Below are experts of layer 7 (counted from 0) of a mixture-of-experts language model. Rows are named router (the router's row for the expert) and show model dimensions 256-383. Each number is 500 + 40 x the weight over its row's rms, rounded and kept within 0 to 999. Numbers have three digits each.
After each expert's rows: a language model's description of what the expert responds to. This comes from a sample of Wikipedia text that the model never trained on.

# expert 3
router:538460536495438539514494458533486523568461518514543496424433503485428495516491538482511570492480550494529497515439579451489598516489504499491478465443555467505457474452500484398510520516474537447491454431447461517475547529498494468454519503558530513510556462466475499445497496427536485457484473536501480488473530500591487498525550461513487505446482518398487492490525500430488486543518
What it handles: Table header cells

# expert 20
router:527447446567462492549510498558463370574537485478527428553462525468477531498531541528529510529493475486572568449496538530533497511437466513423520498429544485475540489508518512560510488556469503570390504512479470528480479449570436581498463456467539495543489556563480502421527421455482515525539483515516469587515516492510469529544440465522497514483370531534498525530519492465461481506401
What it handles: Sports stats and actions

# expert 32
router:500536471520532566538485538502557518474458478536502555515502446470554546475474476493497512417485484512507508483493519400408455501493453468498435527525470555452532476478488444537506464427506537519480443407526534521499467544557523516544523459470469521477542545476498484543555623441515477552431490436478497497536478541454505481533446479537500519509484505462519462485502503534548516472586
What it handles: Places and percentages

# expert 59
router:529496500528546521551495546474506476419463441435538456577529535559530441477549503460572538392482487423497504486467497503441473493473496540504491464501493528524465495545446482518497470554470448465426452372532525530481431522541539420419493531459449480491531602472546481532521496548484563497477501494522469498459508583489481554516502493561489489387508453490455501479513560534483430486494
What it handles: Surname endings in tables

# expert 16
router:398465557526425432464561543525499458525532535457475502507499490484567502511521538547487395500453562521447559540548513473557476496543490506522429451521545499599513499476449482485455487530501555463471491434491476517478513453470501453493497448564485449453452541487516504492466525523523475550460510560558471527488442498549550495508494481408508509519491462464404532559459559553395535494573
What it handles: List bullets, section markers

# expert 29
router:498570492479494494525525551543482536536590487523453439541481420503438493580447459537534514506533543564438484552492551472511464583493542495468494493500455432511513531488579518572501511458543539538521548506500408491521562431491453515533547493472496480482488507539451547561461543453417568438535462474460492520478496457495507589518561537460457535504600533442483438491529503483535437498493
What it handles: Descriptive and causal prose

# expert 63
router:429497497561489524538471468536456478439554502572505590445518477471484490551527533467450577466472527511539559484501482537476570475552469510561504494488533491442494575510464527520576484490478496483524502492539466385527549424490513464488421399431465521516548550495457442550518491458496474539492473483507552492460538479455490488477466550507521451501554455516505520501516502456440456440479
What it handles: Years and clause connectors

# expert 37
router:490518461404481491544490476490567490544466508528539517486516553425483516509518551510569443519430568434458518492537558509480509531523456494505557555519543507411473536552484510461501492521489512450428467530540532504468485560518530504496503510486482510530514448448461534505514487514507458613528509535479495448545457476480544484495586528433476481498490536529461528485504497506494480515479
What it handles: Opening parentheses in tables

# expert 61
router:447473572529490488508553484527449476441618478479454524599495463510442535424505509545570469541456593462514407485387499432475463480452515497496530502485502537565513598534560520495506491541514526541553411429493554437461412467465526421561462434483476484542519503472543475502539487464524500478532530554498548541507552503501559524535482522510524548423548482561506518474472513476542480434552
What it handles: Coordinating conjunctions, commas

# expert 53
router:512506465512554461490447513500522556559498555509521492499474518524568463485609511537435534458476543484469461508529503453554513538509527500481513566490495446546484509441516528571491547454481477456463471524512511498477445535496487495481404471461547487485515508490489482408484526440478528553531453477503474470456489440456443488582537467546524508484458429455498521412559529480461456545486
What it handles: Infobox and heading fields

# expert 46
router:471483454512564509533541493583415522605502488498528457498470456452486499495550528549424476536522578448490535528569457474482555419581540527507531504514522540518445479556502450511518553427487542482588537552507480440541512508547499458532552483493530485527529480482435584487508450496521546484543527424504476532533549502506458454459498512451402504482440481527522514509507447436550494473581
What it handles: Copulas and clause commas

# expert 48
router:417484467555554531496502456481537481523450560553452443442438495536442487463535520504597506475508448517454548490472560543587511486513555490458479470434522466449521556503512445510547521498540538543465550561525526473545519473550484420465496501438467492511547495499462511519585537496516496479445424423559435491484442491482526427518582538478505476558555483464467556506509551567573479539475
What it handles: Measurement units

# expert 23
router:533548501507486520545427565483528507530507480474500510474498534477563449482555467470481512432518457499494528551466518508470501440523549512511495546483503453485508523562448511518493506552447458520480474416469409515489520547478503523549440527502490429514508431478502501559506549487470534489429460431529503478550470436491445478511469592473549459540507475446465467507494437482404535453548
What it handles: Institution and collective nouns

# expert 49
router:466482543453535497460456484533426470526532439481529507505501472584486441538457466519508465475476512538545388446549555457497446423528503587463552442446475462432549479530538459470528561470542505509523538575490501466461528424480538446546542525470505504497614500463574523505492499525467493547514590503509589511463527554487519497538545441516478470574462507477470553535458442462457566476529
What it handles: Sentence-final periods

# expert 12
router:535473485536521534494473502492525529459547551539541546500496487531509534513489442461566552533530520554534451524549567531521565506464501484503474519518498524497538512569551480532420486502525516558512499437533544507492491509537481549584502539540489428440587393541448543567437581450508498481457466442488527475490508519528545562529532570538530488547537550534525503475570449572434457495599
What it handles: Nationality and place adjectives

# expert 62
router:488441468455463539500544545517494452540500527538526461553498515445528492488452521568489399507507470448495397540527460524514499508494467529546470496460533481503488489464561520582465459422548512472575490473538439498505572474532496494521541523526516470515508505527471568489532455490462474490540495549441513518481476501483541511486516521522466403628563471547523547440502548481500527415610
What it handles: Prefixes and hyphens

# expert 2
router:464520503466599484497511503529448485436546484496498519485569504462484535561511519518495536466473374517441529486527560489454501456452504478490522430578480453473471460530468506550562475467542425461496432512460467429492550549461461565463490461519466483546530493507445469580529483450479497493493512480467489459501471487508498487426501544546498520470505501546508589525500529483473461398438
What it handles: Definite article the

# expert 41
router:555472548552484460460444551510519471412523483537485436472479496528432522458484552492492550431427470488498518467485557499504471571553496541540584525523526484514485529525538518524465489512463550510463466464433515524513490492575523484517524537477481504504554466427534550513471456545499500462491489510494448526498545585460517471483480484519530426453523507483468530491534550480529553558490
What it handles: Common first names

# expert 50
router:457508512521497476526465489480454529437478483524570477482481503497548491484458523511551481417457431511552528471502535564495466463489486495441525449533470522451502466484485508484491519520453517471512490461464481482475515539468480541381507448560527479488538547461563477490540398550504511550440531483469472489457466543593511477523526460483506532528467514562499512539494559463512618540462
What it handles: Headings and table cells

# expert 54
router:574519530548491544529558581497510477461490513482503496451483496478445572422581529496448509476494506460488470503477424477499567462490487454449509453513492536445463481523492465483440509552456493513527493469489492534517468501531463524478433493494589486492476463502521509480535521499532477480484523433534472560444465498539473467527501533507446476516538415456496526460552501527491463541480
What it handles: Coordinates and table numbers

# expert 8
router:511509519515483515520487468511509467520477561491448563499533540449466477547582570551470488538498441553433438451501530505473481493530567567481621503431522507485504432461460432495531484516567509491466479407559548525479481589441507517464520542479462502528509483483512471472584549502464432504463526480525515481523482556571559517484496492456547500443548542445508614518526515566496517476496
What it handles: Capital-letter abbreviations

# expert 60
router:468488530519505517526473456509507508513531520455504520504616503528452483503493500553455585503552499495543437451490391452484506491481464478524480532427510505490435519470486480415508486453510439535534461551445519471559489549466461582536532534515461493519479437480601543547489576497534464495562566460487514554499491491495456489506451486509550537471463532546531492507479461525409419521561
What it handles: Infobox field labels

# expert 57
router:475430529531492490504508517480522468540496521495498504483463525420507473561546543544512557506579513459457464527472512463495501438534502466480493457468452501459501521554526496517580538484529471498588476458467439564502488476473596430456544519511482487506486455527507509494405465520422550466538537438425456547473438507510478444478489578464496510513508522555467528490447500435509527427519
What it handles: Number-preceding tokens

# expert 26
router:503542406414519549561431547580516519505521512556503506531494539478479447448551518459525452522480468443502438533453468505486539525478497519480545570463519463518475577416416534514454533461489444552486523523431443492398528532485535530510532483529496526532486447473477562548541507513471499465535458460491501462482554482485546515500500488419507466479500507438467503552517508535487498536520
What it handles: Concrete noun pieces

# expert 31
router:458492484530502470448429456448507607509448494433487457477534541478457559513559497483562492476561488470467543407522508551525564500492517446460452594571465492461469466506517514457499587436515442506552499487520498559490496437497458512543544487431444540473464438450499438440465487488542529487501510469466552542544446465498504450530505570493541550525518467529523467487477485550514502498463
What it handles: Centuries and Greek script

# expert 47
router:451483466523544482526526450582502480498476548536568489489593430501490497569503520449477514548548530493510501559485590495580544601480469484508545489498589487490490523497565506493505501491476535534529533497477507480491592478415506429542516494564533530434534568469430575513449471448502552529555463471488533522560463549475425481558518498468403507552455469528522494555433480547460484487500
What it handles: Modal and clausal words

# expert 13
router:494578507574557482515543536522516464520535528507415513591486515510548518529463482549616481477580508525448471506527538520492524483485570491547495467518604497503513565471476527485489498519477504477456455496540564465430449526480481492441485484473488473521468510485503516538480484470474424558475540475539484404520443544488504496579507484525527493574516551459513498548466475510459494573559
What it handles: Closing brackets, table cells

# expert 10
router:508508464474522542577548505496493461545475486548499570495509519528515557511417436578504526447414506514517549547460540498545542487515438524546386554517535454486521493525501493589498511516487432514561532522524516526472532530480546450503523530480503525465571591485457487540500503491543517478534482487509454531413546564495517436434493538391503538523503463524532505512473456427571461489461
What it handles: Anaphoric determiners, reporting

# expert 58
router:420504484519462512490488493484490435508510519506511497480503448536536459522469537619449545527495413466470429595439574542560564447550470498512573544477535588499549468602543543508533476477514494490512515491518463516505556553493498516538563517545474524524476464527395558514512467544534450496484484538491503455524460505406570525473495492511467532554556550555546406553501434475441502489493
What it handles: Indefinite articles, as

# expert 17
router:525594519476437391445473556525514436567547515594451463510467520480541455462523470499485507464473463477479511502456503516489497440471520539475533477474502454443499578443507445500584519449533477514518520563476495457476574425536490500562506468592485497538511493452499529470485523514541510474527507473519470479564470504472569499507486539534476518457506464513545526494519499535531535437485
What it handles: Prepositions of place and time

# expert 14
router:505528513474510545497456567492560548408453505439484582511465489508511527488488505520472457535416590491546506527451504478475502562480453545495521482475492498538444507568422481474443421477482456542503523516509509456510545523557517538530490536480458482541497466423492525498465483494460487474545512522491471432497420467491560506508553490429547526478548470505472488453523488484507472446505
What it handles: Mid-word pieces, person nouns

# expert 39
router:468563439549546481483479504466547531401436508520564501473477547502494497483547487417474524480494528504437468476547488476431482470466430519481403534553483486507550378500485427436544513487462450449422576529523501459499437497521490544458492452453424532470479494527460480488481524513527528503449502487507509470559456428345501482529541600446496509530536456527514473503480485479461437583537
What it handles: Latin and scientific word pieces

# expert 9
router:480454428439428469475492451517491512490508498543546454577529435491527566446542489507504491486485448501551542504474530461530590533423557487427517532546428484500481500511512500424505431451482423463476502557504482516504526510541492488418485543433489440486506550552546513570541465509467485564483477577513485574422531462515528574544433473461515513496457461531423443554501546404495503463456
What it handles: Abbreviations and name fragments

# expert 5
router:536545545530480469502516499449506448504488554415436506472552560459434424528544422542522514445457445501516449421522486445488487462515494457430512502479503586505489489533526548466508511526478485553531471475496446496576536449520479408514527484514500452558474425483469527496469521567536467552500511503530508458505507484453544542489527432517482530504512517491563522440501402518449457467500
What it handles: Biography honours and career

# expert 34
router:547482514559443486461483495521485422529523496509479510470444602569545544454473524490488484496455503536495512490497485544508491496520504508483514517534533425546503547574471445552522497442536547500513597515500544511507507573603491470563586479514457504419469493495544489465439509531505463516477485510478519480553502537451495559415572522519528536489518556489423497437612476505566499469486
What it handles: Prepositions in names

# expert 27
router:489495534486533466513516492459520507492480524471537537491465521504519509444467527472473524566441488532520476534493538533557445536497537569462526515569471474519524478471484456505477484525537481495528467482466570532592395543569484543456572567543501467563447518545484476457538540470420453502485427512488465457503531519516530581456459509529459487493529550463451482495474590486529511511529
What it handles: Event and brand name words

# expert 24
router:435523524532468470501483482479510419510490475483554471454466470531458532544456519466444449465485483497420514449490521456469485521478473539456509484536486441549553475511503440508518462543498538470546500457415520440480556574452502532452468539521478508511482514532542557536441582495549533506509530486547541561493502495505517430566445451530500522537489517531529526444450480481450496438531
What it handles: Abbreviations and table markup

# expert 56
router:559545488528575473407522538513488533571495450531512449448460497458524498458523471517513453441523508499460539515495404577522511530542558504551557506429534437526571486481518530496481550496489455512401448558574482567418520482466444506545455474525572470516500537509471481430441485518587451504493533533525458457483482414538530490491427520460495489452453474493512537448573527546490492477407
What it handles: Biography opening lines

# expert 55
router:546458515497519518499530470565505501532499500531562483495531570502475449490526508544430480577486433521425538516471453491513452502519501493489566506470510534529453482449539484482454460507563513576502489465497490493573547464487479528444525513484484486475450533621464540471491488483537439553543494546488517499497527423446448534551548485448493512516586513501495537488543530497535527491468
What it handles: Coordinates and infobox fields

# expert 33
router:501533478498442539594541521431504529427497476483521481499491409537533435530473488558519514431569482492493539521462449518437482554478530517476498514460529529514442481536484501515558502496417489439510445407455501499506508548492535477511562527488419527474558509513508444525542438494492541474454487541499437526526489525489512475572437499571553432507492481473470452541503489540533453485530
What it handles: Narrative subjects and auxiliaries

# expert 7
router:553464476589441536488481518517522493482502542531473481492533504483533537601554471502460499554515533508556476535508517432536463452461487435463458503462475496524534390538438479531505510428505484558521546469534503520477515533460462498574550470455514534464523409535446545535457448543464499483517481429510549449460450558486567463532595458494507463522489501478508490551533501520524458457418
What it handles: Counts and quantifiers

# expert 0
router:499477561563515522453499532555467576498524451516508557557541496468520509568500489419501530469469478541506475539526526505498516469529524518488538499509439432465539478521468471506526454422490509493539467566549502438502443481521520463502505483489473545504539485492550461496517506482489516495472611466530458459471570432529601496470494522396540489490506493593508534504480524446521512385466
What it handles: Punctuation separators

# expert 1
router:556499503525551458498470464591473521646587518529507552457501428491489547552509468489539547508570554506462448487477519515478486485460511473420537516475490455449507558499554422498462559456514488517519538504465489486473581452459523516566434486543525517463531463444461535544527483579541532488616448446537504500581511523464504501491535539526476494560455509495544430548505496515552455482568
What it handles: Passive past participles

# expert 44
router:491474472541459525508466515565448485508502477565449464461526452496578480427547530555492535410534519488547556569487504503463506480462430499581508562514452531528495459439455529575482490452439535470525478559460488555532498468551466527496449477570485489473472509466540533540500521469470479485492564552477490494516486466450502458556498510560518470467450491457500482436536530431504404515495
What it handles: Infobox field labels

# expert 6
router:568475551419472557529508432536431589541479525473507548526534443527489593494413536471482500515486479531418434541508552450523461631531514421481497497478474577494462493473421531500537462569469489524495493481530513589426474518477485480485464516501455428512496495491574530531542598497491490460491510427520453507527473575489539554458521496459493466494482488483458557455534564490477542570548
What it handles: South Asian names, parties

# expert 11
router:485482496432512441490472482429541584408463433530567427461535509520446466453465550495510510543523479444469524481557456468415504564473534516479566519539492514551462448465537565469447499640582560490490503461508450542480529569504452470367523580501485495535431526478570492444523553538428494531472453556463465530447514571529586453477523434495445491458477473484491483525579549537531497542503
What it handles: Name-initial syllables

# expert 22
router:515497486496527533561511512525503461527451480503579461523522478491521547591553498479471422430462478491510498467514498420477550486445519495457500522562479496519452458516521474522508415486513512517520506522485601482528486451484481498466475488437512474471511544501507468446528505518536486508475533562497473515523545539474450511460542436498565507494543447583483511517421513479479606573500
What it handles: Table row breaks

# expert 35
router:459481470457464580539509519522517505436440475536549514501505524455503501600463571521488441457522530474502534533507538532444465545489492458557521469566521478468535579519493556439459511469561458455485464498525471532500520478457486503418452459451559525443438549455588552525532568534498482461465500500526437499507487494484520419466535488553518581428525526494519465459539532505555504482505
What it handles: CJK bytes and East Asian names

# expert 43
router:521514568456566458444502429486534563529550437515533498497499553466487492550531471462457550503480501495564487497466462449462530529467531489518488516480482476521547512459465484515504472522492549523553486526456474368517511447504514460485512459473448476477481511523533463499425496511517491482445547466519460492494506486529521472475492491511482566501443495466514487472430436499522549526506
What it handles: Line breaks and score tables

# expert 21
router:490485467508445497539512506555559531519458530508517518506451502449511528481486573418514467479498502506488476498426484537450504498547547477498577535532496505595501529514509543575491632497451519557470522432418465485537427483450427486507491484511529506448505439376533497478507441523433469547517474466524497469531532540523573527528479551478524533475528524481546606529466503440527535472502
What it handles: Media and game terms

# expert 28
router:498435429518491481480497474493485521476489481475485426481429486506502544477574503565495464507544532516523494544487439443603505446510490554525462541498463465516537492465519523501522475487469546492537490461531514507548492494394481577510558484582557458436481464537518599578493532458530479494487543570518509513447450436519520430535449499503471546549402471558486514542533501536489457497507
What it handles: Infobox field names

# expert 52
router:503471514538516554530500459437539518501494480491453542502540528565467512455497441525492416474515565559458566465510494434512463555550528515537484545526563450479446465596541492483481506533492454486480513493505595597511430542461442466483578551470566516472528539486480497444515532502527428541518449480532540423460481521483525472446448444475549481433532491540586436507540486501579454515422
What it handles: Rare bytes and symbols